{
  "d_model": 192,
  "n_experts": 16,
  "d_expert": 448,
  "activation": "squared_relu",
  "normalize_top_k": false,
  "routed_scale": 2.0,
  "vocab_size": 30161,
  "optimizer": "muon_variant",
  "lr": 0.00225,
  "beta1": 0.93,
  "batch_tokens": 65536,
  "seq_len": 1024,
  "train_tokens": 509300000
}
Below are experts of layer 3 (counted from 0) of a mixture-of-experts language model. Rows are named router (the router's row for the expert), up (a neuron's input weights, with its number) and show model dimensions 0-191. Each number is 128 + 32 x the weight over its row's rms, rounded and kept within 0 to 255.
After each expert's rows: a language model's description of what the expert responds to. This comes from a sample of Wikipedia text that the model never trained on.

# expert 10
router [136 180 119 130 156 102 154  99 182 148 175  69 142 167 109  91  89 168 179 180  97 115  81 128  50 116  93 128 132 181 121 143 127 148  75 152 175 147 113 151 174 127 111 126 104 147  99 125 163 106 107 133 125  82 136 197 144 134  93 161 134 125 150 106  89  73 132 141 154 152 159  91  99 172  95 162 123  66 134 131 102 115 136 122 146 206 139 126 136  89 146 115 149  97  84 112 106 131 125 170 121 207  93 112 117 141 140 160 107 103 169 168 158 173 112 130 128 121  98 133 142 153 146 126  95  74  85 133 138  61 102 134 127 158  98 116 151 155 121  37 120 139 161 100 115  86  78 143 126  56 195 145 108 133 141  82 134 130 159 187 133 120 115 115 136 160 114 106 185  61 142 141  78 116 117 103 140 183 129  94 223 116 154 116 160 171 129 133 101  99 154  99]
up0 [150 108 129 126 113 136 136 129 129 145 189 145 108 155 118  92 184 139  94  83 113 106 113 137 136 162  90 193  93 144 158 106 101 158  90 123 202 139 157 142 132 137 142 151 123 187 129 150  95  86  69  63  84  95 134 136 122  85 129 182 130 132 112 161 199 121 202 104 168 171 134 123 152 147  83 112 127 169 165 124 114 115  89 159 134 121 101 145 108 116 107 159  82 140 129 131 168 169  85  64  88 100 113 125 136 175 220 124 188 186 115 128 118  65 145 110 143 106  79 116  37 159 148 156 149  86 133  45 166 127 169 144 116 129 145 130 127 118 183 133 132 150 118 186 113 190 116  75 131 114 161  82 103  95  97 104 121  90 191 142 118 107 143 105 132 164 139 165 110 138  73 110 104 112 132 125 105 114 101 115 106 118 169 185  68 131 112 104 128 129 129 116]
It responds to: Pronouns and names. Subject pronouns he, she, it, they and common first names or surnames, often after the or a clause start, as in "because it lay".

# expert 1
router [146 187 123 111 108 127 108  97 160  85 156 134 152 162  76 140  87 143 121 178 108  91 100 133 135  79 119 154 115 187  79 116 116 140 110 154 159 149 124  82 117 165 160 136 114 143  69 151 144 162 134 150 152  89 155 162 120 117  72 122 145 123 115 104 117 137 102  97 159 124 106 112  72 192 127 137 123  98 101 149 122 157  97 138 188 144 160 134 112 141 119 128 125 134  68  77 219  28 122 205  75 193 177  98 107 133 136 119  88 147 174 154  86 142 126 201  86  80  70 107 106 162 130  88 114  72 117 136 112 114 152 155 166 163 123 107 153 144 145 112  77 146 149  95 151 117 111 136 125 157 140  70 136 111 160 110 123 133 133 178 123 156 113  78 177  91 173 212  98 157  83 116 140  86  94 139 156 189  92 116 172 142  93 111 136 159 116 107 130 115 122 135]
up10 [150 129  92 120 120 118 159 152 155  92 140 122 175 132 168 128 104 150 140 103 108 113 162  75 127  71 181 151 157 158 119 141 115 154 103  95 184 134 131  45  59 133 114 201 116 125  48 118 103  35 124 120 120 119 108 126 128  76  54 148 133 108  84 173 126 143  93  90  87 109 128 145 134 136 115 141 154 134 141 103  73 180 102 171 111 172 164  94 124 197 136 100 110 159  82 116 194 130 119 132 138 155 163 130 128 122 110 121 160 137 123 156 173 105 131 110 123 151 127 127 160  95  99 126 146 121 118 129  34 168 152 126 116 171 117 177  95 140 117 147 122 106 207 136 127  95 199 121 144 112 147 101  67 105 131 128 203  93  75  86 158 128 163 113 175 120 123 149 108 170 106 109 141 191  99 128 129 184 134  78 178 177 125 147 125 135  85 122 117 142 151 125]
It responds to: Prepositions after verbs. Prepositions, relativizers and conjunctions following a verb or noun that governs them, such as of, to, for, with, who, when.

# expert 6
router [104 200 133  62 117 118 117  95 139 110 160 116 137 151  90 137 107 177 144 174  86 135 153 143 141 130  97 123 129 184 134 145 163 156  54 156 169 167 115  81 154 156 127 135 166 126 149 135 206  93 210 156 154 128 109 117 136 181 105 131 141  70 105 120 145 129  55 153 155  85 141 119 125 144 169 134 126 103  65 135 109 109 161 156 117 130 111 125 123 125 116 165  84  94 101 139 189 109 137 135 133 153  90  89 118 115 101 141 171 142 115 152 137 110  77 124  97 127 108 124 139 170 151  96 124 104 162  67 125  88 118  66 175 125 150  85 128 185  94 107 146 167 142 160 138  92 100 156  56 119 119 124 110  78 129 150 165  71 105 129 157 179 157  71 153 131 103  91 110 127  83 112  80 103 102 116 221 205 170  92 122  85 134  93 138 137 121 121 103 120 202 143]
up0 [135 115 114  98 123 118  62  90  43 113 199 132 125 148 132 129 119 147 126 101 155 129 170 153 119 109 126 191 142 147 133 111 143 145 135 117 154 139 165 190 140  89 125 111 121 115  91 131 113  75 133 144 124 176 100 134 163 182  29 159  46 124 129 110 125 138 142  89 134 115 132 158 130 144 137 167 110 150 146 107 116 129 153 102 133 148  49  97  76 117 105 110 149  79 182 125 179 124 123 135 155  97  73 118 109 122 124 176 167 120 133 115 158 145 125 113 176 101  96 151 153 120 130 190 142  96 127 131 127  43 119 128 182  80 106 126 126 131 106  94 107 150 115 208 125 115 170 121 165 153 165 128 145 172 143 135 168  54 149 151 127 127  71 127 127 130 111 117 104 103 148  57 129 109  82  94 183 148 175 149 171 131  74 168 119 159  84 229 125  89 147 122]
It responds to: Line breaks, capital letters. Single line breaks after headings or table rows, opening quote marks, and single capital letters in acronyms or word starts (NMHM, SPRT, "Lovers").

# expert 5
router [192 183 143  64 109 106 116 139 146  96 201 117 137 102 109  81  79 186 117 148  96 122 102 110 104 128  88 112 114 157  87  93 108 109 113 157 178 158 108 100  72 120 117 163 140 166  97 142 236 127 194 159 188  88 120 140 145 137 111 117 121 152  94 100 113 114 107 126 159  97 138  78 105 183 143 129  93  60  66 116  95 105 124 105 186 160 115 105 158  85  75 153  96  96 160 111 119  95 103 164 137 139 136 147 119 160 150 109 106 111 146 153 135 138 154  93  83 116  92 124 132 155  92  81  99  47 131 121  99 114 125 146 141 198  93 124 135 209 132 108 176 146 135 155  90 125  98 147 141 129 154 123 112 106 172 120 186  83 139 128 135 119 113 130 134 186 137 170 130  80 133 101 147 122 101 192 155 193 135 123 194  98 128 112  97 155 117 134 119 114 178 112]
up10 [143 153 113 168 142 147 133 112 136 128 163 173 151 124 142 101 157  97 139  76 140  39 131 142 172  38 130 193  50  95  66 133 164 153 137 139 182 142 139 121  91 102 184 133 124 145 139 113 180 141 156 121 100 134 118 118 218 118  80 116 157 114 118 129  98 157  87 129 107  97 140 182 139 130 171 159 121 136 147 125 173 121 161 140 135 152  78 109 131 117 149 146  78 108 110 153 111  80 145 146  62 132  75 135 137 141 157 114  99 128 189 103 146  58 154 147 146 134  73  97 115 103  61  50 141 127 166 134 128 167 140 165 140 125  65  83 107 127 106 175 141  92 148 107  67 123 118 138 117 116 126 104 128  94 129 137 131 133 147 135  97 170  92  79 117 201 181 101 196 104 189 136 139  95 128 144 149  71 132 152 162 128  93 185 116 147 145 146 124  99 122 126]
It responds to: Determiners and year starts. Articles and possessives opening a noun phrase, like the, a, his, their, plus the first digits of years, such as 201, 199.

# expert 0
router [133 142 113  88 133 101  82 120 127  36 146 107 133 157 121  95 147 117 147 129  98 118 103 147 134 121  53  91 166 188  98 102 129 112 150 147 174 136  78  96 106 123 119 148 114 186 129 129 240 101 157 160  94 103  73 194 188 137 102 154 117 112 148 164 103 119  98 127 122 112  81  94  91 193 166 173 154 148 151  97  89  96 147 120 116 146  87 147 129  99  91 104 142 150  72  91 156  37 176 154 132 194 103 119 179 118 123 114 151 136 152 147 139 155 118 159 142 173  93 174  96 153 106 107 127 105 120 101  98 131 148  63 106 130 133 158 119 150 140 134 130 107 174 122 141 124 115 162 151 141 147 157 114 156 136  27 149 122 133 176 140 119  83 130 129 186 118 157  89 113 101 116 138 117 140 108 159 197  94  82 150 115 114 142 109 145  72 148 140  98 191 158]
up0 [ 62 125 129  69 155 138 114 138 103 119 186 136 146  80 123 111 122 127 116 124 146 126 141 130 159  91 144 157 180 229 123 147 171 144  90 185  96 173 126  54  99 158 119  89 179 125 109 120 169 108 165 171 105 132 199 194 125 122 109 117 173 130 124 150 152 140 114 136 132 106 134 121 109 173 148 135 107 117 175  78 100 154 146 140 136 177 157 131 150 112 148 167  83 137 117  44 130 148 146 166 124 142 128 133 137  85 128 194 102 145 124 162  91 138 135 127 130 114  70 163  98 108 138 153 136 111 109 132  64 134 116 120 123 191  74 105 130 147 107 175 131 125 139 116 129  75  93 127 132 103  67 167 141 101  86  94 180 120 202 174 137 169 100 150 110  89 110 155 105 148 116 114  96 130  83 121 167 111 124  27 183  98  57 134 128 125  85  87 114 124  90 153]
It responds to: Copulas and auxiliaries. Verbs like was, is, were, has, be right after a subject, often opening biographies ("(1915–1986) was a"), plus also, first, as.

# expert 7
router [126 187 136  91 171 165  86 174 152  94 210 110  82 156  78 121 111 160 176 152  98 100 143 117 165 118 123 103 151 169 130 117 152 131 136 112 165 114 103 111 100 136 184 136 117  92 104 155 120  85 165 102 171 173  94 107 123 128  72 123 121 148 109 147 130 116 130 117  89 132  91  66 123 121 144 166 126 143 136 124 162 136 105 182 179 145 109 127 166  65  73 193  68  89 149  97 162  85 124 107 107 158 102 162  67 117  68 163 129 115 175 120 128 109 138 198 121 180  73  77  74 147 147  98 119  72 101  92  78  81 153  98 116 155 140 146  97 147 124 161 182 106 125 147 142 162 137 135 120 122  78 161 136 122 141 128 155  72 153 136 148 114  78  72 123 149 120 158 172 151 111 118 100  96 138 135 128 201 130 106 167 148 106 123  80 126  87 147 122 167 214 155]
up10 [157 130 140 164 213 116 192 151 168  84 133 157  64 123 131 146 167 137 101  67  98 103 178 143 118 135 129  74  96 135 134 122 126 121 101 162  93  94 132 110 111 104 155 195  95 180 152 115  85 161 127 131 100 132  84 166  51 129 115 108 138  99 121 164 114 105 135 169 144  64 130 154 124 160 155 120 126 121 129  97 137  94 138 141  78 123 128 134 170 108 103 119  96 118 150 117 114 149 130  76 117 140 104 196 118  73 165 172  76  81 191 138 171 117 126 130  67 128 118 166 127 175 111 109 125 143 119  92 122 187 140  96 141 128 100  92 125 159 209 177 148 131  98 132 124 219 115 131 139 181 108 121 102 114 101 100 131 125 114 173 220 105 100 103 161  84 114 192 127 156 120 147 131 143 125 124 102  97 124 114 111  60 136 142 139 116 112  77  93 212 150 122]
It responds to: Location and date prepositions. Prepositions in, on and opening parentheses after is or was, plus month names in dates, such as in June, on February.

# expert 12
router [138 209 152 124 164 113 135  79 148  83 128 162 146 155 112 131  61 166 134 144 119  79 119 106 110 125 166  97 200 165 168 135 133 102  94 147 152  88  89 137 161 122 169  78 127 164 184 128 180 117 217 173 146  79 126 119 165 156  96 138 137 118 106 130 114 143  52  89 130 158 133  64  89 145 121 118  95 123  63 143 113 130 100 122 165 122 156 144 165  73 121 148  74 123  88 122 160 123 149 161 147 125  86 120 130 143  95 135 121  96 140 144 160 153  82 106  90 146 120  79  88 222 145 125  96  63 111 139 126 135 148 122 128 157 167 140 100 169 137  97 136 106 165 110 149 153 134 131 102 144 139  89  88  92 133 134 179  81 148 141 120 104 132 115 181 112 114 135 140 122 123 145  68 152 116 135 157 234 109  69 190 174 114 103  84 169  77 125 122 116 153 121]
up0 [122 149 195 100 107 164 176  47 126 145 146 142 133 145  66 134  93 126 144 128 119 102  88  89 117 136 140 162 140 164 107  95 155 124 140 112  99 106 108  95 149 151 110 202 142 113 127 178  53 134 126 184  90 115 160 121 191 162 127 128  80 101 110  96  74 127 163 171  50  89 144  92  80  87 179 143 182  72 158 150 135 113  82 136 176 150 140 150 148 223 101 128 124 137 144 121 167 178 160 147 121  90 107  96  93 140  91 126 152 129 134 127  84 143 108 121 108 166 100  92  81 148 163 138 111 186 137 121 100 147 116  31 180 172 123 102 136 116 121 131  40 120 163 153  87 122 145 188 147  95 140 136 161 131 138 140 141 108 128 169 128 127 122  98  94  88 137 184 177 162 135 100 140  94 136 111 121 123 162  88 128  98  86 130 132 132 130 123 142 136 184 132]
It responds to: Periods, dashes, numbers. Sentence-final periods, list-item hyphens starting infobox lines, and number chunks like 000, 454, 26 in attendances, ages, coordinates.

# expert 13
router [160 150 100  93  71 127 128 121 177  78 140  80 152 106 127  87  78 123 123 103  66  85 120 133 182 119 155  99 210 150 134 168 141 151  58 153 135 126  74  81 103 139  97 124 127 112  64 134 113  97 167 157 161 123 143 163 158 126 164 116 160 149 109 116 132 148  96 103 138 136 131 122 119 140 178 141 140  89 144 152 131 124 102 149 140 143 175  61 150 110 108 178 126 134 114 104 194  76 137 149 158 129 122 125 125 155 137  98 120 126 111 125 151 171 106 137  66 111  84 175 146 107 134  61 151 136  98 133 103 103 118 114 161 205 112  58  97 190 118 141 160 166 206  58 120 151 124 113 155 173 195 163 146 148 138 104 179  95 142 161 122 144 137 111 187 125 113 175  79 117  68 170  98  85 130 128 136 147 153  38 157 147 123 120  59 138 110 127 117 112 127 127]
up0 [125 111 161 134 205 156  79 148 129 180 140 125 198  83  72  98 125 145 158  74 152 128 106 116 198  93 118 103 132 149 127 119 118 150 142 161 148  91  96 162 127  60 133 137  43 152 102  53 122 171  60 110 172 126 171 135 160 118 147 108 123 149 139  57 122 138 194 112 137 120 116 152  71 195  95 129 104 133 111 172 149  75 147 171 148 165 200 131 137  86 104 150 117 121 127 134 106 120 118 157 103 144 128 155 109 118 114 102 121 147  54 199 126 103 175 139  97  99 148 157  83 131 129  99 194 137 125 164 100 119 150 124 145 146  66  84 110 151 143 117 137 118 105 123  74 130 113 114 123 113 159 138 147 123 113 149 181 102 123 177 158  70  92 143 108 128 191 174 157 116 129 133 141 151  93  84 142 101 112 121 116 111 134  92  79 101 158 133 129 120 217 129]
It responds to: Mid-word pieces. Consonant clusters, prefixes and stems inside English words, usually followed by suffixes like -ed or -ing, such as dis, config, supers.

# expert 11
router [166 162 158  75 149 146  80 124 161  99 196 146 109 117  87 117 100 169 175 187 113  80  99 114 125 117  68 108 158 149 126 142 106 148 138 117 157 102 116 106 121 147 111 109  86 133 145 102 132 110 175 147 144  95 131 127 157 142  73 126 128 119  88 123  79 132  97 147  98 114 168  84 119 151 129 155  60 135  96 170 148 130 108 139 217 125 106 130 149  54 108 149 115 117 120  93 163  70 170 123 120 120 125 123 121 123  81 146 133  99 126 176 122 136  98 106 173 189 115 107  85 155 106  64 108  78 120 191  65  84 143 107 115 186 136 116 109 211 138 125 125 119 166 109 157 135 100 127 114 128 114 109 112  94 132  92 170 116 177 184 174  88 141 108 151 167 126 141 134 106 134  89 118  96 123 224 121 220 126  84 195 108 105 110 151 154 136 175 110  82 142  97]
up0 [127 133 163 106 122  91  89 129 127 107 131 126 124  64 130 146 133 137 139 127  96 147 126 130 179 104  96 176 119 103 149 138 171 125 121 124  60 179 160 110 152 116 132 166 193 112 105 151 158 137 119 135 152   9 171 166 130 149  75 150 149 104 152 133 128 139 111 217 138 108  93  98 133 157 134 113 141  88 181 154  80 204 109 112 134  89 120  85 137  98  89 108 125 112 138 190 142 112 155 139 110 145  83 133 134 156 108 157  71 132  74 198 149  80 129 112 149 220 177 116 122 116  68 172 125 128 184 162 150 169 175 103 142 116 100 137 135 151 158 100 130 105 113 120 199 154 114 126 157  56 148 138 119  96 133 176 142 108  88 137  54  89 131 103  94 158 130 113 126 149 132 124  77 136  89  74  99 134 164 147  87 120 157 131  76 119 100 117 117 177 108 148]
It responds to: Space before numbers. Standalone space tokens right before a number, in tables after a pipe or in prose after in or a month, such as in 1958.

# expert 3
router [179 122 130 112 142 132 157 113 150  53 135  86 173 139  94 125 131 179 131 164 124 120 115 105 102  87  98 125  83 108  98  90 108 115 127  91 157 127 139 123 131 188 164 158  96 141 155 119 153 122 114 155 163  84 152 104 132 185 128 131 112 115 143  75 146  60  78 144 157  67  60  78  74 217 173 197  90  86 106 177  76 138 100 183 190 143 112 116 154 139 129 125 111 146 117  76 114 125 123 131  77 166 140 107  86 165 156 111 171 109 150 152 132 127 109 132  93 164 114 143 114 170 103  88  71  88 167 178 134 142 180  42 130 159 143  73  85 153 136  91 144 147 137 132 150 146 140 118 171 127 142 101 117 118 141  95 128 113 201 124 104  89  84  85 170 197 160 103 157 136 109  84  91 118 152 121 119 139 122 125 133 164  89 125 129 134 113 144 125  93 188 122]
up10 [134 123 156 127  74 134 141 104 183 199 129 123 111 150 155 125  99 151 121 113 109 110  95  70 120 123 128 160 124 135 126  41 142 141 100 147  91 148 129 150 176 104 128 150 152 136 131  83  81  83 131  69 125 200  79 159 144 137 136 118 127  60 121 131  67  92 143  93 130 138 215 140 122  73 128  88 155 169 108 184 129 125 126 113 185 148 113 136 121 107 115  80 109 170 119 221 144 146 129 213 116  94 137 145 164 179 201  79 115 117 112 105 128 188 106 125 126 133 116 134 146 117  85 115 164 139 143 125 130 122 154 130 105 151 183 156 145 106 116 114  80 156 143 138 156 134 101 123 105 150 122 145 146 190 146  59 125 145 154 124 117 170  72  99 114 183  57 122 134  79 160  94 117 120 128 128 174 133  96 125  97 114 119 106 104 151  69 169  71 126 201 129]
It responds to: Table pipes, name pieces. Pipe separators inside wiki tables, especially asteroid and result lists, plus inner pieces of foreign names like -ová, -ov, -sson.

# expert 14
router [158 132 136 108  89 126 215 126 109 117 159  67 124 140 125 103 149 182 220 150 174 117 121 115 114 153  95 123 107 144  84 126  97 127 107 125 195 137 145 128 106 126 142 151 125 132 143 147 128 140 109 200 117  93 136 164 166 142  88 142  81 161 120 114  74 162  91 121 114  92  92  72 128 122 119 177 129  66 119 128 101 118  95 107 171 175 121 111 138 136 126 106 148 140 111  41 182 116 163  99 123 116 120 165 126 198 112  82 142 120 127 119  96 131  82 173 136 126 102 116 116 172 119 106  61 127 123  93  98  89 168  78 202 173 129  69 177 151 114 155  63 149 175 136 123 118 154 144 125 140 128  91  88  94 107  88 129  81 141 147 128 170 133  46 102 129 110 166 174 107 141  76 152 112 140 135 165 188 174 153 164 127 129  79 130 174 132 145 137 123 197 103]
up0 [181 127 124 149 172 107 121 131 109 142 107  50 132 137 155  71 128 109 155 175 119  92 145 194 124 135  77 196  94 181 171 144 106 118 105 132  82 163 101 177 126 173 228 142 129 111 133 166 126  97  50  49 126 100 176 140 190 139 111  80  87 128 141 142 120 148 101 171 109  93 109  95  95 121 101 152 155 141 139 147 113 160 126 108 135 134  59 136 160 141 133  94 167 140 131 150 105 122 106 146  77 163  62 126 168  63 174 112 114 135 134 140 113 124 120 106 140 141 118  71 183 129 162  95 119 122 196 104 102  66 125 155  88 133 147 122 129 171 169  75 141 115 117 173  82 136 104 129 107 115 157 121 130 141  90 143  94 106 141  75 119 175 194 144 133 126 103 141 177 121 169 110 124 130 118 132 187 107  93 138  96 126 197 138 147 158  96 128 107 140 121  74]
It responds to: Digits in years. Single digits completing years or counts after 199, 200, 202 in tables and lists, plus Romance articles La, de, Le and name pieces.

# expert 2
router [146 176 142 104 137 131  87 138 172  87 151 196 158 125  92 128 104 116 139 141 110  67  87 128 140  90 106 130 120 158 102 150  70 156 120 158 152 118 103 106 136 138 119 117 119 158  76 103 117 108  91 175 197  98 134 148 164 170  74 131 104 116 106 153 121 137  64 137 134 119  99 128  59 185 150 131 117  78 105 150 102 146 120  96 194 181 134 147 163 110  96 152 113 137  92  80 167 100 157 178 144 119 121  53  90 115 100 123 140 113 173 159 166 165 111 124 110 162 133  96 123 136 110 124 105  99 167 138 103 111 177  73 107 200 122  80  84 206 126  72 176 119 182  86 150 151 148 101 142 108 128  99  89  96 163 126 163 125 160 153 171 141 106 134 138 147 148 122  81 131 135 127  51  85  95 161 159 205 127  96 180 163  82 110 145 129 127 127 110  75 181 124]
up10 [118 153 157 104 147 151 113 144  85  95 165 122 156  70 128 114 125 128 179  87 134 185 151 113 123 143 151 172 124 142 122 106 199  94  66 118 130  22 183 148  60 130 152 118 154  76 144 143 129 140 157 169 137 108 128 111  94 134 143 103  74 114  67 145 153 102 103  98  67 132 154 148 124 104 143 156 119 135 152 131  86 140  73 128 161 151  84  94 109 144 139 147 147  97 194  72 146 127  72 178 161 149 113 176 128 150 121 161 109 137 120 118 136  84  65  70 175  91 151 137 161 162 121 135 121 111 172 136 133 136 141 164 118 112 124 115 103 146 135 110 179  75 141 161 167  24 128 132 126 186 119 128 194 143 183 106 111  94 120  97 151 153 185 182 104 137 127 102 112 128 116 180 113 134  80 106 117 153 151 122  89 111 151 174 103 188 115 126 111  65 143 115]
It responds to: Commas and clause breaks. Commas ending a clause before and, which, but, while; also semicolons, closing parentheses and quotes, and but, including.

# expert 9
router [143 182 152  84 100 165 165 153 148  96 142  76 125 182  84  65 142 241 178 178 156 146  96 128 130 158 130  88 126 144  99  56  99  94 112 149 132 184 176  96 151 149 104 167 121 133 116 139 134 124 157 190 102 122  64 135 125  77 121 205 116 134 109  88  93 153  99 115 146 105 116  99 124  96 124 145  88  89  96 169 164 134  82 123 113 142 110 106 115 137  85 144 161  83 106 102 187 149 143 142 204 154 123 132 148 170 167 130  98 111 105 109 139 127 101 182 142 120  85  98 101 166  87 169 127  72 137 183 102 104 140  36 114 136 140 103 113 183 117  83 142 113  98 172  98 128 113 135 164 112 164 113 135 149  83  87 128 116 122 118 131 150 100 109 126 126 108 177 154 128 115 171 102 148 159 112 136 152 150 116 151 120 136 123  80 185 108 134 151 149 210 117]
up0 [ 97 159 111 201 138 136 178 180 120 122 122 124 133 127 136 153 104 131 123  73 156 125  87 135 151 103 142 103 149  99 147 130 112 191 178  80 166 105 148  82 145  94  58 108  88 141  58 192 121 113 142 183 163 178  81 124  99 124 106 140 126  95  77  82  80 127 129 110 116 104 154 163  67 133 133 134 130 125 124 120 131 136 132 169 138 120 137 103  92  85  96 136 109 120 108 122 132 133 102 142 126 158 134 119  91 158 148 169 122  62 177 119 154 151 139 151 146  49 133 113 126 156 133 193 140 168  89 113  83 130 158 122 183 208 154 112  79 153 102 116 136 145 128 148 140 121 135 182 165 132 130 147  69  38 131  67 128 141 120 122  85  81 154  63 135 128 160 144  96 164 157 142 127 177 144 151 179  92 127 152 161  89  63  93 126 158 166 133 108 190 183 103]
It responds to: Sports and infobox headings. Category nouns in sports, election and music articles, often field labels or table headers, such as Country, Event, League, Votes, album.

# expert 4
router [165 159 140 103  69 179  84 106 129  92 153 123 129 106 100 122  95 170 125 178 130  82 133 119 176  93 122  83 110 162 144 110 133 133  88 178 120 183  85  97 112 119 123 137 152 107 195 151 110 129 157  71 159 114 100 186 153 152  92 124 191 153  85 125  91 115  59 134 142  97 147  71 109 134 141 126 104  87 116 194 172 123  99 179 160 134 119 114 139  64  75  68 121 120  92  81 148 134 119 121 150 149  86 105  88 108 124 159 128 103 154 145  94 128  80 127 122 140 113 133  98 224 121  92 149 128 138 102  84 124 177 176 159 170  90  88 133 178  81 116 146 115 154  94 138 153 119 133  94 161 131 153 128 116 163  69 168 106 160 171 187  74 129  98 137 143 145 162 146 140 131 112 119  89  96 145 155 174 114 103 146 107  53 104  88 176 106 109 191 115 162 113]
up0 [126  72 119 158 181 149  50 128  60  95 121 186 116 100 108  65 129 143 190 127 135 159 209 131 129 106 114 135 139 134 193 156 152 170 163 135  94 131 115  97 145 109  98 131 145 159 100  82 129  83 112 122 169 163 143 134  91  98 135 170 150 114 169 136 111 156  90 127 114 135  73 105 143 142 142 120 141 120 153 109 154 136 120 140 110 128  89 171  73 105  47 162 131 135 100  94 127 136 105  47 127 152 141  92  38 130 168 148 117  76 118 169  99 151 123 153 119 137 123 131 123 120 139 113 101 127 162  55 117 127 158 185  90  84  87 122 191 172 129 138 183  36 118  90 143 131 195 127 100 147 123 162 140 158 133 134 175 128 159 162  85  95 110 138 189 170 161 148 124 101 137 140  80 149 143  90 116 133 164  70 140 172 109 178 128 123 123 102 130 143 143 148]
It responds to: Table pipes, place words. Leading pipe cells in stats and election tables, === heading marks, and prepositions or direction words like at, South, North, many, some.

# expert 15
router [105 131 171 146  88 145 167 170 167 135 144 145 136 130  98 157 159 121 122 154 109 170 103  87 113 163  58 128 158 143 105 139 158 112  45 158 121 142 131 137 103 106 119 145 117 142 149 154 172 123 123 181 140 143 111 181 130 154  78 139 143 140 105 160 128 155  77 107 109  87 130  45 137  96 115 137  56  82  94  81 159 128 152 145 156 100  90 169 120  97 125 178 121  78 168 123 171 125 131  81 134 194 152 111 134 144 157 122 107  88 180 139  94 143  56 159 121 135 119 150  96 174 113  61 141  46  99 126  74 107 177  86 117 145  78 102  98 125 176 116  83 150 102 176 130 129 129 182 110 155 127 160  64  62 110 104 181  90 199 181 161 133 117 109 194 142 133 128  98 129  82 127 104 142 102 125 166 158 164 107 131  98 156 121 134 162 104 116 133 121 161 104]
up10 [144 119 136 133 168 210 201 167 153 139 126 127 149  86 137 137 211 136 166 143 178 115 143  98 138  38 126 146  76 113 151 140  71 112 115 123 139 100 178 127 140 117 115 149 114 128 134 113 154 121 167 204 130 146  52 134 148  93 136 186 163 152 159 148 116 118 141  90 132 126 122  86  95 180 124 161 106 144 155  94 130 156 105  98 125 108 131 134 165  59 126  96  58  99 143 115 181 146  35  93  74 131 131 165 157 141 120 102 137 118 129  82  75 129 137 123 133  70 126 109 141 154  86 141 110  99 163 104 138 127 107  66 134 123 131  75  99 130 104 137 169 159 141  94 128 112 101 128 130 101 180 134 125 161 118 106 128 129  98 187 179  96 127 165 100 171 127 139 143 142  79 171 132 109  67 208  80  81 153 110 162 128 109 148 119 149 186 160 121 122  69 128]
It responds to: Conjunctions and name fragments. The coordinators and, or, & joining phrases, plus inner pieces of foreign or unusual proper names, such as Hingis, Zebulon.